Below are experts of layer 2 (counted from 0) of a mixture-of-experts language model. Rows are named router (the router's row for the expert), up (a neuron's input weights, with its number), down (a neuron's output weights, with its number) and show model dimensions 0-95. Each number is 128 + 32 x the weight over its row's rms, rounded and kept within 0 to 255.
After each expert's rows: a language model's description of what the expert responds to. This comes from a sample of Wikipedia text that the model never trained on.

# expert 20
router [156 160 138 152  87 118 146 156 152  58 158 102  72 165 143 134 150  62 134 119 162 137 139 121 206 113 130  92 107  98 116 139 124 142 141  53 128 125 162  69 123  93 153 138 169 109 145  59 132  79 112  97 167 111 115 109 144 115  59  98 162 125 166  94 129 143 137 157 103  86 111 141 161 129  72 117  88  95 153  38 149  76 129 131 119 158 148 100 158 119 118 106  92  89 101 121]
up4 [136 150  89  78 136  99  83 124 160 106 137 121 114 158 181 103 102 140 106 148  93 159 128  77 183 111 116  84 137 169 116 185  95 141 133 120 142 173 141  81 127 156  65 137 159 199 144 120 168 133 165  85 174 173 118 119 135  73  81 106  76 115 104 140 113 121 124 155 153 128  63 158 101 167 133 161 145 103 101 125 149 137 129 102 146 105 137 139 133  94 200 159 169 181 206 137]
down4 [131 152 137  87 125 201 102 135 138 139  92  76 159 140  99 117 115 197 141 161  56 155 162 128  85 115 103  88 118 120 161 115 183  93  43 113 169 133  84 184 148 136  74 109 116 112 138 166 111 134 141 103 113 171 213  74 132 133 133 156 122 145 154 143 138  84 111 127  91 127 152 115 140 165 160 171 140 146 183 184 124 125 132 162 151  91 135 155 116 105 117 151 138 132  77  91]
up5 [ 99 141 204 122 114 104 138 112 172 124  98 165 133 133 178 136 149  68 114 108 108 119 153 185 167  54 122 156  92 121 121 107 129 127 106  82 145  99 166 147  69 114 157  75 117  76  76 136 116 109 108 134 100 181 152 187 111 116 141 153 176 124 160  91 133 158 128 121  80 107 137 134  50 178 151  75 149 162 120  89 103 100 167  47 123 171 117 143 113 112 127 141 124 137 137 149]
down5 [195 153 125 140 113 123 128 143 139 125 112 107 160 158 157 112 158 159 127 160 160 179 176 134 159 116 110 152  83  86 128  99  53  96 155  63 160 126  98 140 131  85 145 220 115 140  79 134 137 109 121 107 175 150  76 103 184 154  97  96 145 208 115 177 134 149  92 119 130 150 100 112  96  73 150 113 167 121 115 140 144 104 144 118 142 172 150 123 216 150 133 161 155 118 113 132]
Nationality adjectives and proper-name words like American, United, National, World, British, York, often describing people in lists or naming institutions.

# expert 43
router [143 151 184  89  66  85 136 169 112 131 142 150 122 119 149 151 121  41 117 144 104 114 153 152 196 160 158 105  98  89 140 183  87 120 111 125 132 153 117 113 130 128 177 170 131 156 153  97 195 159 109 144 115 120 143  83 148 126 145 160 195  83  81  91 163  87 137 137  87 131 179 142 115 182 112 128  84 131 201  95 179  95 115 147 156 115 133 135 130  80 146  93 108 151 153 157]
up0 [154  91 157 120 104 114 126  80  81  94 168  87 193 121 110 111 164  81  98 136  91 132 141 141 158 121 123 155 130 117 147 172 189 158  84 166 109 140 120  29 143 108 148 135 150 148 146  77  95 119 146 128 115 126 127  95 116 142 108  55 180 135 171  98 129 126 166 136 153 131  74 175 159  75 123 127 116 126 165  72 131 125 161 160 126 139 168 165 132 131 173 165 207 165 104 138]
down0 [ 86 182  89 129 108  83 140 163 147  81 128 146 136 105  68 149 129 160 167 127 134 116 195 119 108 107 113 132 102 104 110 183 139 137 146 158 168 178  97 126 115 152 183 148 166 206 129 133 154 133 156 181 161  86 121  99  93 139 138 151 172 132  63  97 205 136  93  99 158 132  76  75 109 108 163 152  87 153 143 116 131  94 110 154 187  85 114  95 133 121 135  96  91  91 124 128]
up1 [125 161 192 145  92  87 155  94 150 187 101 125  92 111 114  63 115  95 112  66 143 118 152 121 175 109 136  69 117 148 124 125 129  96 158  67 112 170 111 154 136 103 112 134 120 110 172 128 158 155 137 120 177 122 112  92 184  99 168 199 159 168 182  82 206  82 136 105 169 146 123  79  95 116 116 127 152 149 178  91 141 166 140 161 118 116 118 111 140  81 136 136 151 161 104 160]
down1 [ 89 124 105 127 151  39 148 184 169 117  83 132 124 163 109 139  80 133 150 138 114 131 134 147  82  88 160 172 102 113 150  82 118  79 128 118  48 141  83  71 153 132 194 138 140 134  85  73  53 126 119 115 161 146 104 104  99 115 113 120 162 132 147  62  70 118  91 134 163 145 106 143 111 124 100 125  96 113 194 135 152 157 115 169  92 137 100 121 129 113 120  82 161  94 103 126]
Word pieces like et, di, ti, ist, ine inside names and words, especially -et in Margaret, Locket, Ranjeet and Pete.

# expert 51
router [193 145 153 115 107 157 138 152  98  56 117 112  55 133 150 121 129  93 124 129 126 134 133 151 139 110 165  83  97 128 141 131  87  94  98  51 183 162 101  99 139 188 132 109 187 132 171  47 126 120 142 135 121 121 167 100 129  69 109 146 123 133 138 120 150 135 176 157  94  75 165 107 135 156  93 131 137  48 168  96 123 100 100 170 114 128 175 167 124 134 166 137  93  78 144 120]
up4 [160 109 182 151  96 130 104 142 121 130 133 156 175 110  70  98 122 128 135 143 164 150 121 185 130 141 103 142 178 123 129 100 116 101 116 170  66 165  95 113 113 102  74 100 169 149 121 191 115 108 106 101 104  33 125 170 195  84 159  89  97  87 100  75 132 137 112 108  74 122 111  93 142 153 152 140 141 130 128 118  90 143  93 111 159  85 159 108 143 102 106 110 132  37 128 170]
down4 [163 132 165 144 151 144 120 151 132 164 148  91 129 155 203 153 165 120 121  77  94  95 142  94 124  73 157 127  42  99 133 136 110 126 130 128 162 126  99 130  80 146 148 122  98 138 117  96 186 103 176 173 128 188 128  44 112 147 111 215 101 166 141 117  78 139 115 165 171  98  95 153 157 121 173 134 157 124  82  89 129 125 145 174 112 136 117 139 122 148  72 157 149 145 161  89]
up5 [ 97 154  58  76 125 159 109  92 198 157 140 115 132 132 122 154 102 171  83 126 113 129 133 151 122 183 138  61 174 117 133 130  57 139 132 115 106 190  96  83 122 169  98 133 137 149 135 131 110 143 123 161 119 165 151  75 180 123 132 160  84 125  91 121 110 152 146 169 110 135 197  82 124 120 135 164 190  94 164 159 113 138 101 101  99 138 171  94 137 122 103  56 185 106 125 101]
down5 [139 164 118 131 119 179 123 114 103 118 115 163 136 106 122  74  87  83  94 114 224  80 104 174  96  84 121 174 144 149 109  83 169  76 123 123 129  77 116 154 123 112 163 145 132  76 142  99 162  94 127  82 149 111 126 200  68  49 111  95  91 103  92 133 143 105 150 126 122 107 126 158 134  91 106 138 106 145 137 143 161 159  84 162 152 134  93 118 119 131 166 197  97 137 119 175]
Closing parentheses and quotes after numbers, such as (aged 68), plus country names and nouns like bar, Games, Film.

# expert 5
router [158 175 125 124  94 134  98  89 147 130 145 161 106  89 160 159 148  58 189 200 168 100 168 121 140 191 148 130 162 123 135 115 122 125 131  77 142 186 124 130 128 184 152 120 142 146 106 120 107 146 157 136 147  93 139 117 162 120 148  76 166  97 112 116  98 137 129 114 136  79 168 198 131 160  28 128 143 126 153 130 204 122  76 115 137  86 143 124 121 128 132  61 114  80 125 113]
up10 [121 199 141 136 140  96  55  87 115 131 145 169  81 132 183 156 166  86  88  65 162 151 114 158 120 134 191 120 154 115  76 132 131 110 135 110 135 159 116  82 104 233  90 138 122 117 103 150 181 129 103 138 123 141 133 106 182  63 164 116 127 105 120  78 126 138 143 101 156  43 174 164 139 156 103 100 152 180 135 143 135 112 152  98 133 134  95 153 120 106 139 132 130 111 135 110]
down10 [131  88 127 114 121 112 157 189 149 174 116 155 186  87 124  95  92 115 118 160 162 101 147 109  95  96  66 137 110 119 140 139  96 173 104 139 134 159 108 136 107  89  75 137  75 103 100  74  73 177 122  88 150 151 123 171  74 162 116  95 124 106 155 167  99 143 131 150 129 129 135 121 136  94  81 104 121 117 143  83  98 124  89 164  94  82 186  67  96  88  97 118 185 184 110  82]
up11 [141  80 157 151 129  95 164  51 181 104 122 101 104 109 165 179 185 130 158 181 156 154 153 121 109 139 177 147 124  87 168 124 119 144 173 146 153 160 123 110 115 194 147 149 197 155 169 177 170 149  71  95 148 117 129 166  93 110 149 141 136 131 118 191 151 189 103 139 113 134 128 154 120 181  74 148 100 108 128 188 110  94  96 140 121  97 140 144 173  83 128  97 130 147 108 136]
down11 [148 154 148  97 102 125  62 160 111 128 140 126 169 155 105 116  82 168 148 155 133 100 103 100 145 126 144 148 167 154  92 165  60  84 142  76 157  63 114 186 135 142 108 110 137  58 115 180  84 142  80  83 156  96 128 115  45 147 157 142 193 108  99 150  90  92 113 153  98 120 166 137 144 140 148 103 152 111  98 142 170 139 157 159 144 204 136 127 158 164 130 111 116  97 157 139]
Inner pieces of proper nouns and rare words after a capital start, such as To-ow-oomba, Sh-ef-field, Skyr-unn-er, High-gate.

# expert 44
router [141 119 141  79  79 133 157 156 163 103 119 102 104  83 127 151 126 126 135 173 111 141 159 139 177 136 165  94  96 120 151 163 160 141 141  80 102 171 121 133 158 160 131 139 159  78 200  62 131 140 146 114 168 109 158  63 144  56  89 113 165  75 103 107 130 138 140 129  94  52 129 144 119 170  68 135 134 161 165 112 197 102  81 118 164  90 152 101 109 151 149 158 107 141  84 113]
up0 [144 146  98 157  96 103 210 132 141 164 130  55 145 164  96 101  71 135 186  91  79 134 147 170  98 161 159 117 144 123 144 136  53 113  65 103 162 117 118 173 133 125 111 184  99 113 141  99 174 178 111 124  98 172 159  90 155  95 115 131 134 116 109 133 156 108 146 106 126 127  74 141 155 198 162 129 184 116 133 126 123 153  89 144 140 102 199 148 107 159 144 163  89 142 113 142]
down0 [120 113 161 103 166  71  88 122 132 111 154 157 138 117 154 127 156 146  64 151 173 151  68 134  92 115  72 141 179 113 109  94 190 101 126 129 102 120 100  75 158 130 158  56  34 163 137 127 138 164  99 123 158 111 108 156 114 130 135  62  95 148 144 129  95 147  88  97 139 183 130  93  75 145 163 135 108  88 116 134 127 162 136 127 173 102  96 109  90 127  80  97 115  81 161 159]
up1 [171  89 137 115 157 123  94  95 120  99 141 124 127 139 193 135 138 151 101 129 103 138 163 144 161 127 128 108 161 179  85 135 186 132 199 160 161 120 102  94 129 110 144 200  60 155 125 122 145 145 106  79  28 131  80 114  98  94 137  95 132 157 171 141 202 126 110 145 131  90 118  98 155 117 136 162 133  99 200 180 126 114 100 107 164 128 115 154 136 145 147 163 175 176 134 148]
down1 [122 148 134 101 135 140 164 165  64 103  96 122  74 133 124 104 132 101 102 142 138 123 109 138  86 141 172 165 126 103 165  71 124 119  65 180 144 163 111 125 150 172 110  75 161 167 124 180  69 170 125 130 143 184 149 138  97 154 129 134 146 120  94  85 109 125 104  88  76 193  67 138 108 157 161 112 195 121 145 107  81 171 158 156 108 161 166 105 177  98 180 120 120 158 100 141]
Nouns naming a kind of work or field, mostly after the or a, like film, album, music, song, species, series, book.

# expert 15
router [ 99 152 169 128  80 128 139 124 153  68 141 100  63 124 105  97 112  68 109 109 141 130 182 139 150 154 162 116 114 124 125 131  96 118 166  49 110 111 144 149 119  93 143 161 147  86 157 100 135 113 157  97 130 104 123 123 149 146 108 147 210 106 135  97 121 115 175 135 137  78 111 126 154 130  72 141  39  87 170 108 187  93  78 142 111 169 128 154 124 109 191 143  76  90 132 177]
up4 [149 142 158  87 121 136 198 170  78 125 125 109  84 140 140 130 163 121 102 168 109 113 149 113 142 129 101 123 122 130  81 105 122 155 167 181 132  80 143 169 115 122 157 112 192 104 118 133  86 119 150 135 154 155 131 197 117 130 176 126 147 194  88 148 136 117 178 167 189 186 152 119 129 146 181 170  82 122 142 152 177 112 123 121  93 145 125 172 144  73 169 118  37 115 135 172]
down4 [ 83 114 171 171 113 121 102 159 134 154 134 155 196 112 155  97 120 140 166  62 111 167 161 107  50 154 122 108 112 140 167 159 147 135 116 157 148 124 116 134 142 161  77 169 118 150  96 127 156 111  96 129 138 149 136  53 112 102 120 140 142 125 103  75 118  88 142  94 101 109 122 110 112 135 121 108 110 115 167 141 178 104 142 162 218 142 102 143  74 206 149 111 212  78 133 139]
up5 [122  93 126 167 112 126  87 180 158 112  94  65 136 118 138 117 130  80 170 190 124 152 118 102 141 154  76 118 168 147  95 127 119  84 104 142 142  94 135 158  79 117 150 181 208 130 167 110 147  50 148 135 125  65 123 145  66 135 124 124 157 132 125 134 192 143 127 130 146 130 104 145 193  80 183 170 155 144 128 130 147  93  99 104 103 131 165 170 138 147  89 137  62 136 171 141]
down5 [100 160  88 121 163 131 134  83 104 154 106 115 108 122  93 188 108 144 125 166 153  94 143 108 122  84 151  91  43  66 149 146 132 125 155  85  91 155 130 128 190 158 109  73  52 113  78  46 130 150 100  76 156 141 113 146 139 144 130 121 160 170 162 132 135 102 138 124 128 134 106  87 134 158 105 142 104 122 118  69 150 145 120 140 105 118  75  62 122  79 104  88 173 132  85 143]
Capitalized words inside team, league and place names, such as United, New, York, Athletic, Cup, League, mostly in sports articles.

# expert 28
router [118 178 101  78 111 146 113 168 162  94 180 144  48  96 147 131 143 126 141 119 123  46 191 157 165 145 162  93  95 163 130 143 139 155 120  38 150 188 131  94 199 121 171 123  97 100 112  93  96 162 150  97 128 134 173 120 173  73 147 120 142 124 131 113 136 166 144 136 137 173 101 164 120 170 120  69 134 104 146 112  97 104 118 130 132 148 144 155 145 101 145  79 115 130  93 168]
up1 [149 170 111  92  79 157 125 140 114  85 109  94 112 142 101 144 136 131 145 151 125  73 139 117 157 142 117 133 158 188 192 113 184 165 117 147 152 141 134 141 212 138 152 136  96 104  90  75 137 189 132 160 211 115 171  90 147 121 130  80  99 112 119 139  63 130 120 122  88 140  92 165 119  95 101 107  89  88 117  96  96 131 118 144 103 151 183  71  70  61 128  99 122 137 134 141]
down1 [ 76 182 162  71 190 149 148  50 106 187  82 107 106 132 107 113 124 154 110 132 111 207 151  87 143 177  94 105 104  84 192 115 109 139 129 132 121 121 111 128 161 178 126 121 128 154 144 147 123  82 154 124 126 128 120 165 138 106 169 127 105  88 103 143 181 117  79 107 148 156 138 155 164 113 161 132  92 184 135 166 126 130  60 120 146 131  57 129 110 100 172 150  89  92 137 105]
up2 [140 151 106 119  72 111 126 135 146 138 112 144  70 133 139 108 162 145 111 132 140 110 186 155 154 133 127  75  70 190 131 105 149 172 186  98 127 160 160 102 175 179 159 140 163 107 155 126  54 131 152 108 147  84 159 139 168  77 116  91 101 141 153  92 111 129 143 168 121 148 128 146  97 132 160 141 145 181 163 128  70 110 175 181 142 111  94 114 146 128 131 149 104  98  20 164]
down2 [ 87 131 109 146 137  79 128 129 156 142 128 116  57 116 112 144 205 115 140  65 168 106  74 110  98 104 101 127 114 127 147 159 119 118 122  95 116 154 191 102 132 118 110 174  89  75 117 114 172 155  75 128 111 134 146 122 125 135 152 123 131  93 163  44 162 164 104 120 183 159 136  95 130 149 107 117 136  85 126 173 132  95 151  60 177 102 150 104 152  94  71 111 176 177 152 185]
Degree, minute and second marks in coordinates, plus capitalized word starts Sub and Con (Subfamily, Subspecies) and "along with", "According".

# expert 4
router [107 131 173 114  82 123 145 153 186 126 227 118 100 148 163 138 122 108 143 192 144  95 135 121 129 157 165  93 114 185 191 166 112 159  74 119 134 194 192 133 130 169 126  74 140 106 103  58 137 138 135 135 137 100 109 133 142 119  79  78 140  78  96  95 155 127 130 153 127 136 124 166 192 149 150 129 131 135 147  97 131 132 116 134 157 162 170 172 190  97 131 141  99 139 109 171]
up0 [161 220  92 120 125 211 160 146  86  87 178 146 106 170 159 189 146 151 139 119 128 126 149 131 144 141 138  96 115 120 135 144 118 132 141 155 111 103 193 119 112  95 117 153 123 111  63 126 114 153 168 167 162 130  96 147 183  95 135 124 148 128 112 107 137  86 117 126 135 137 141  86 185 110 100  98  77 165 106 169  87 130  91 119 149 165 163 135 180 161 114 141 161 177 207 174]
down0 [112 118 148 118 159 101 163 147 120 106  93 121 117 168  98 100 122 123 155 157 141 164  94  77  92 118 106 134 133 105 185 161 153 145  75 128  27 160 128 157 122 159 102 123 161 140 164 171 128  90  74 107  64 144 225 132  76 156 161 105 149  99 138  98 118 139 107 109 112  78 131 146 139 129  84 187 149  95 151  99 151 131 152 110 110 104 130 149  84 178 135 110  70  80 145  94]
up1 [167 133 183 121  76 155 138  66 164 121 183 126  78 108 207 119 134 149 178 150 116  72 109  85 147 127 162 102 167 146 197 112 151 182 101 125 147 165 144 116 121 135 195 115 127 114 105 122 110 140 138 210 144 122 103 155 187 134 161 120 103 111 136  91 142 146 125 141 133 156 102 144 129 117 150 153  96 104 155  93 196 121 182 133 122 183 103  88  91 142 117 148 165 114 180 144]
down1 [ 87 117  72 153 111 138 100 100  94 129  84  97 153 175  89 119  74 162 127  68 169 138  92 153 137 161 149 117 178 102  76 162 142 117 128 186 107 139  86 135 127 171 119  96  90 171 100  96 126 126 113  79 104 173 210  86  82 141 171  92 162 141  68 137  80 117 120  90 137 111 166 114 121 151  93  98  90 118 119 190 122 141  70 129 163 100 140 155 126 130 158 140 153 163 123 140]
Word pieces at or near a word's start, mostly prefixes like re, pre, dis, co, sub, non, mid-word as in mist-re-ated, prec-is-ely.

# expert 8
router [194 188 185  68  84 109 162 117 113  87 125 140  94 133 194 195 135 101 161 101 102  94 178 136 128 185 165  48 114 173 122 130 115 145 133  97 100 116 131 105 117 140 160  95 166 117 131  91 106  90 151 109 130 129 155 151 186 116 158 132 148  57 119 123 124 161 157 151 136 113 200 138 146 188 134 154 107  94 127  81 130 132  79 104 133 124 126 142 104 169 165 113 153 121  97 135]
up5 [117 213 149 135 136 130 153  80 143 118 107 146 115 196 128 169 102  88 127 112 144 153 150 122 123 148 119 110 150 113 131 126 124 129 167 151 133 112 126 143 187 106 110 176 214 116 178 152  50 167 170 158 141  98  87 105 192 112 111 104 162 138 151 131  87 188 174 160  91 140 119 117 108 157 128 169 135 143 182 130 133 156 105 104 129 114  86  83 119 164 159  47 151 163 105 153]
down5 [209 136 108  89 115 145 145 119 164 114 102 130 116 137 148 128 108  53  90  72 134 119 131  71 126 168  97  77 156 137 157  93 122 119 136 120 195 107 110 108 156  99  89 150 181 128 140 156 114 132 114  82 136 138 162  92  82  94 130 180 142 133 107 194 159 127 127 145 109 123 106 169 149 134 107 136 146 153  99  75 182  65 135 101 121 119 185  64 194 159 121 144 185 119 141 160]
up6 [174 159 156 127 100 160 175 120  55 172 121 111 167 184  99 154 155 159 115  93 173 101  71 162 113 178 101 110 121 139  80 101 141 131 124 103 109 124 138 132 119  83 140 151 188 168 132 116 133 134 175 140 153 123 114 148 107  84 122 150  79 131 112 165 173  51  58  95  99  99  83 113 183 132  76  77  84 127 140 156 144 144  93  99 129 115 135 126 126 132 103 206 120 102 130 145]
down6 [161 139 186 138 127 138 174 107 127  98 142 167  88  90 173 140 168  93 100 174  78 105  77 151 148 137  63 151 169 116 133 131 129 128 193 154 165  92 177 111  89  94 140  40 128 105 145 119 104 107 111 139 157 164 153 139 157 141 185 112  94 129 130  78 103 153 114 113 139  77 131 103 127  79 208 135 143 157 158  90 120 152 161 151 166 165 167 160 133 123 135 178  91 142 161 121]
Closing pipes, table separator rows and closing parentheses at the end of a line or list item, plus word endings like -res in Genres and Metres.

# expert 39
router [124 119 127  92  72 157 119 130 111  90 164  80  61  82 121 144 137 112 131 165 147 121 176 129 135 134 133 117 127 104 145 130 110 107 165  54 122 134 196  59 123 168 130 112 156  64 183  67 101 165 147 109  83  98 166 135 143 125 135 108 204 108 136  98 128 122 131 158  89  90 132 131 196 158  82 124 113 137 145  92 157  71 126 142 113  91 161 152 177 132 153 154  63 121 107 126]
up0 [201 161 103  94 150  95 176 112  35 123 113 146 107 158 120 122 165 130  85 129 158 122 183 173  87 143 129 135 161 172 133  98 190 167 130  60 158 142 149 136 119 147 151 131 122 121 152 175  86 150 136 132 158 120 158 201 160  89 113 120 107  83 131 130 157 126 155 137 193 121 115  72 121 150 182 164 111 118 135 118 142 144 167 120 108 130 135 127 142 103 223  96 109 106  89 129]
down0 [ 80 124 143 136  71 140  70 190 141 183  93 154 152  95 130 160 116 101 156 118 132 131 135 120 129  86  95 172  72  91  72 156 140 117 199 162 108 122  48 107 167  72  76 171 115  77 126 162 113 138  78 136  76  95 161  58 152 111 182 131 120 110 137 122 135 162 118 168 154 186 117  89 126 152 123 119 126 105 131 156 114 150  86 134 114 150  89 151 173 128 121 128 129 150 129 136]
up1 [124  94 113 121 172 139  96 146 107 117 213 129 133 176 163 192 174 150  69 123  97 179 108 136 114 128 127 129 115 198 151 133 167 110 151 151 137  90 137 109  98 143 139 156 168 206 152  76 163 133 134 136  57 132 200 120 179 107  98 101 115 142 128  30 116  95 121 188 136 113 115 130 129  78 113 167 102 102 100 151 130 113 144 155 114  83 119 139 149 135 151 121 108 124 120 112]
down1 [169 153 119 154 124 152 150 161 131 100 121  77  95 101  85 124 108 120 190 117 141 115 131 163 127 109 125  89  75  84 135 126 147  81 133  77 169 180 137 129 168 140 139 134 107 110 153 149  90 164 109 112 154 112  28 135  96 102  68 143  70 129 112 108 113 183 170 104 114  94 113 123 117 142 131 151 132 118  97  76  71 111 112  94 106  89 150 144  98  77 214 177  97 143 171 148]
Common and capitalized nouns for places, groups and institutions, such as University, family, city, area, War, church, Avenue.

# expert 14
router [119 141 131  97 113 163 160 165 128 145 169  78  70 136 234  93 124 102 157 184 139 145 114 181 152 145 181  71 148 165 154 144 134 113 145  56 144 139 161  92 125 102 192 134 177 127 186 124 144  99 118 103  94 135 114  72 149 106 117 138 174 119 176 103 128 124 123 148 137 129 142 123 114 112  75 132  98 125 151  84 145  78 112 109 157  93 191 178 169 100 151 128 134 156 140 129]
up4 [137  96 119 110 135 173 131 170 133 105 130 142 170 138 136 140  83 110 134  72 176 178 116 165 156 131 190  73 152 160 131  98 110  93 126 135 121 105  67 148 111  72 103 117 153  98 175 199 106  91 140  95 118 198 120 135 137  63  90 106 156 138 126 126  65 112 115 127 107 124 112 145 153  44  96  51 128  94 114 109 132 110 119  89 156  98 164 123 130 133 100 135 114  58 137  99]
down4 [125 170 157 157 172 125 160 131 112 200 169 128 106 144  98  79 108 119 127 151 124 100 151  94 149 115  94 111 127 130 144 159 119 105  67 120 111 103 122 143 136 156 148 152  76 166  84 115 185 144 121 176 121  39 122  98 113 133 128 156 128 112 118 120 141  81 112  69 156 122 136 120 122 205  78 186 107 147  81 119 114  79 130 106  65 120 114 166 105  94 123 204 101 179 159 168]
up5 [201 146  99 151 123 117 120  99  71 117 168 111  99 180 168 157 134  95 127 118 124  68 182 187 110 123 194 109 135 119 112 131 162 149  94 114 133  77 125  86  97 191 132 105  98 123  84 105 116 179 143 103 159 167 129  88 156 157 154 106  78  92  75 125 155 124 122 153 156 147 150 145 138 148 163 154 110 128  80  81 104 161 162 105 166 102 133 216  80 134 154 149 127 139 153  92]
down5 [153 123 130 132 134 114  96 105 173  48  94 202  93 115 117 152 125 104  90 119 164  97 164  77  78 143  63 189 115 100 110 103 153  86  90 145 144 105 109 152 107 165 119 142  72 128 145  86 113 121  86 102 146 120 155 132 117  92 127 145 107 120 181 133 153 163  92 110 128  69 114 137 162 129 156 135 146 157 175 165 135 138 169 118 158 164  67  62 104 124 111 158  46 114  99 124]
Prepositions such as for, on, at, in, over, during, right after a verb or participle and before the, a, or his.

# expert 35
router [125 144 169 101 104 106 157 144 119 121 136 126 147  87 157 108 151 112  78 155 132 150 114 186 177 179 162 142 189 140 118 137  98 149 144 122 151 151 148  94 148  87 161 142 147 100 215  93 107  75 154 116 125 149 157  92 142 103  77 123 185 105 137 109 147 126 123 131  58 165 123 145 127 156  86  58 143 158 193 144 130  76  90  93  90 112 174 113 165  94 114  97  64 108 140 169]
up8 [113  95 122  96 140 101  98 145 126 151 162 111 144 135 161 166  98 156  92 138 108 106 137 169 154 136 115 169 135 107 159  84 200 104 145 114 138 125  94  74 120 151 149 124  72 176 159  91 188  86 156  64 145 139 150 102 104 151 135  99 118  77 137 114 158  97 147  93 134  99 159 237 139 110  59  84 124 112 113 121  83  87 149 159  98  77 106  74 156 130 142  84 136 100 159 132]
down8 [ 92 135 123 113 128  94 118 144 178  78 172 185 134 127 101  51 169 145 124 176  87 143  69 115  98 106 158 107 170 181 101 155 116  97 135 107  92 120 106 188 131  58 106 107 133 185 184  96  97 165 162 174  83  99 122 107 162 113 141 197 125 130 176 154 135  86 121 129 121 162 205 128 133 162 119  82 139 114 133 166 103 121 138 127 143 167 125 141 133 154 106 158 115 133  85 145]
up9 [176  92  90 163 162 137 153 167 119 175  79 151 161 178 166 120 143  91 133 125 119 175  75 166  61 136  68 184 147 133 129 174 137 119 177 108  97 152 153 116 159 150 152 150 152 125 131 168 182 123 134  91 139  94 147 105  74 150  75  81 160 123 114 142 102 187 123  95 119 178 143 162 115 189 152  69 113 123 130 128 138 119 151 107  83 113 167 122 124 105 140  69 168 108  93 140]
down9 [114 141 181 128 120 147 197  99 145 153 109 108  93  93 103 114 171 141 161  95 175  95 219  71 129 154 153  94 134 144 115 146 139 151 134 151 128 154 155 107 135 114 123  77 173 134 125 105 157 112 137 103 121 136 142 174  82  93 115 126 130 178 125 135 222 121 102 147  99  91  40 122 118  90 159 135 127 124 116 198 124 178 157 119 137 123  42 153 107 114  86 137 140 149 108 156]
First letters or short pieces at the start of lowercase words after articles or conjunctions, such as y in lyricist, ot-ton, h-ip-hop, hor-mones.

# expert 36
router [151 152 159 114 100 129  97 178 135  63 145 100  81 100 136 129 155  99 118 111 162  91 170 133 118 176 179 134 172 110 160 120 107 119 173  89 145 183 135  70  95 105 126 158 124  89 145  70 101 104 150  86 173  86 136 100 119 113  57  99 157 111 107  15 130 135 152 140 108  91 115 131 173 146  89 103 131 110 146 112  98 117 125 101 101 151 175  97 137  97 161  86  89  93 141 118]
up4 [148 184  55 130 121 106 116 148 168 120 112 132 160 161 156  94 144  91 136 132 150  97 135 133  99  97 153 130 135 149 160 116 117  83 173 142 113  93 158  93 121 101 137 111 122 119  91 111 125 108 140 172  98  87 141 118 155 131  66 124 105  57 123 120 139 113 103 162 198  62 204  93  81  83 101 116 136 132 140 110 105 148 112 168 142 151 106  51 136  81 156 139 128 112  39  68]
down4 [126 135 179 103 174 154 137 135  53  95 117 119 122 155 144  76 152 104 142 168 129 187 142 136 102 132 152 122  83  57 109 157 148 149  96  89 131 148 134 166 117 129 170 118 110  92 148 104 108 106 128 141 182 148 106 189 154 166 196 118 166 186 151 119  93  89 130  62  97 155 113 120 161 115 142 141 118  86 138 119  69 144  76 117 130 117 152 187 148 192 124 192 125 127 160 166]
up5 [141 125 163 148 121 205  67 133 112 111 137 133 128 157 119 126 146 166 113 161 173 178 140 163  87 101 104 152  86 145 105 131  72 126 129 192  97 164 106  76 146  80 197 172 198  90 166 135 161 117 149 115  97 118  94  40  73 131  95 117 117 131 188 148 136 154 161 148 139 121 111 173 132  58 143 172 112 131 194 140 122 142 159 127 127 132 146 104 155 129 123 140 125 124 102 121]
down5 [ 74 103 203 191  49  95 141 120 101  82 157 151 124 106  85 115 126 133 114 133 116 119 138 118 104 121 117 157 163 146  99 153 142 156 174 181  94 113 141 196 115 184 127 152  75 104 106 127  82 137 117 125 131 136 110 152 142 162 171 125 149 138  83 150  90 120 132  76  85 159  91 108  72 158 118  77  97 130 127 176 124  71 140 108  76 157 106 100 102 100 107 137 147  94 181 179]
Direction and nationality words and place-related nouns, such as North, South, British, land, wood, in geographic names and descriptions.

# expert 7
router [150 176 148 128  67 132 134 125 119 104 171 114 145 150 143 137 121 100 109 200 127  93 137 143 145 137 139 113 122 203 200 127  84 142 124  91 137 145 123 138 153 169 139 112 156 127 132  53 123 162  97 117 136 147 127 142 154  96 107 112 145  37 198 123 142 116 133 196 102 163 140 166 117 118 127 127 156 161 189  90 170  48 122  95 123  98 168 171 131  53 126 138 128 148 125 153]
up10 [192  78 122 118  75 118 120 104 130 101 191 142  90 147 131  55 147 152 150 219 155 121 124 145 125 123 121 132  99 126 133 102 113 104 105 128  93 172 110 130 198 155  88  70 222 124 160  69 121 194 134 121  87 100 157 101 147 146  81  93 152 118 168 112 128  75 130 150  92 183 141 123 142 144 164 166 131 123 127 111 102 113 164 120 137 128 166  73 148 118 146 129 145 133 111 137]
down10 [102 181 152 132 124 160  97  87 121 110  90  76 155 123 100 100 128  91 101 119 155 145 119 128 195  59 143 187 115 158 113  65 136  94 127 105 127 145  85 109 100  75 176 119 133 209 197 124 108 130 135 149 134  98 139 153 112 125 163 156 143 125 186 156 137 141 124 155 185 132 153 150 129 102  99 140 192 132 106 138  56 135 123  87 142  72  91 145  70 123 104  95 169  98 141 121]
up11 [ 93 122 112  95 114  97 114 109  92  80  67  85 139  98 167 155 126  92 152 137 137 125 122 108 117 110  87  56 140 168 203 159 131 171 190  99 132 182 154 119 108 176 132 155 141 106 132 157 121 123 141  91  83 134 116 144 140 121 115  98 119 101 132 121 128 153 114 161 167 120 153 163 127 165 172 131 113  96 176 114  70 120 194  40 172  82 110 164 103  72 117 153  99 132 185 128]
down11 [149 159 125 172 110 139 122 192  65 146 190 137 172 149  98 163  89 121 100 121 150  98 122 107 108  97 138 217 133 125  86 134 146 127 108 139  90 118 115 118 108 110 141 172  32 128 110 154 119 174 147 181 136 138 106  83 115 115 174 132 125  91 142 118 117  77  91 109 127 157 188 145 127 130  79  89 115 148 109 166 132 114 106 101 104 130 191 137 227 156 151 124 123 161 135 107]
Inner or final pieces of common English words after a prefix or stem, such as -tion, -ent, -it in hereditary, edit, incumbent.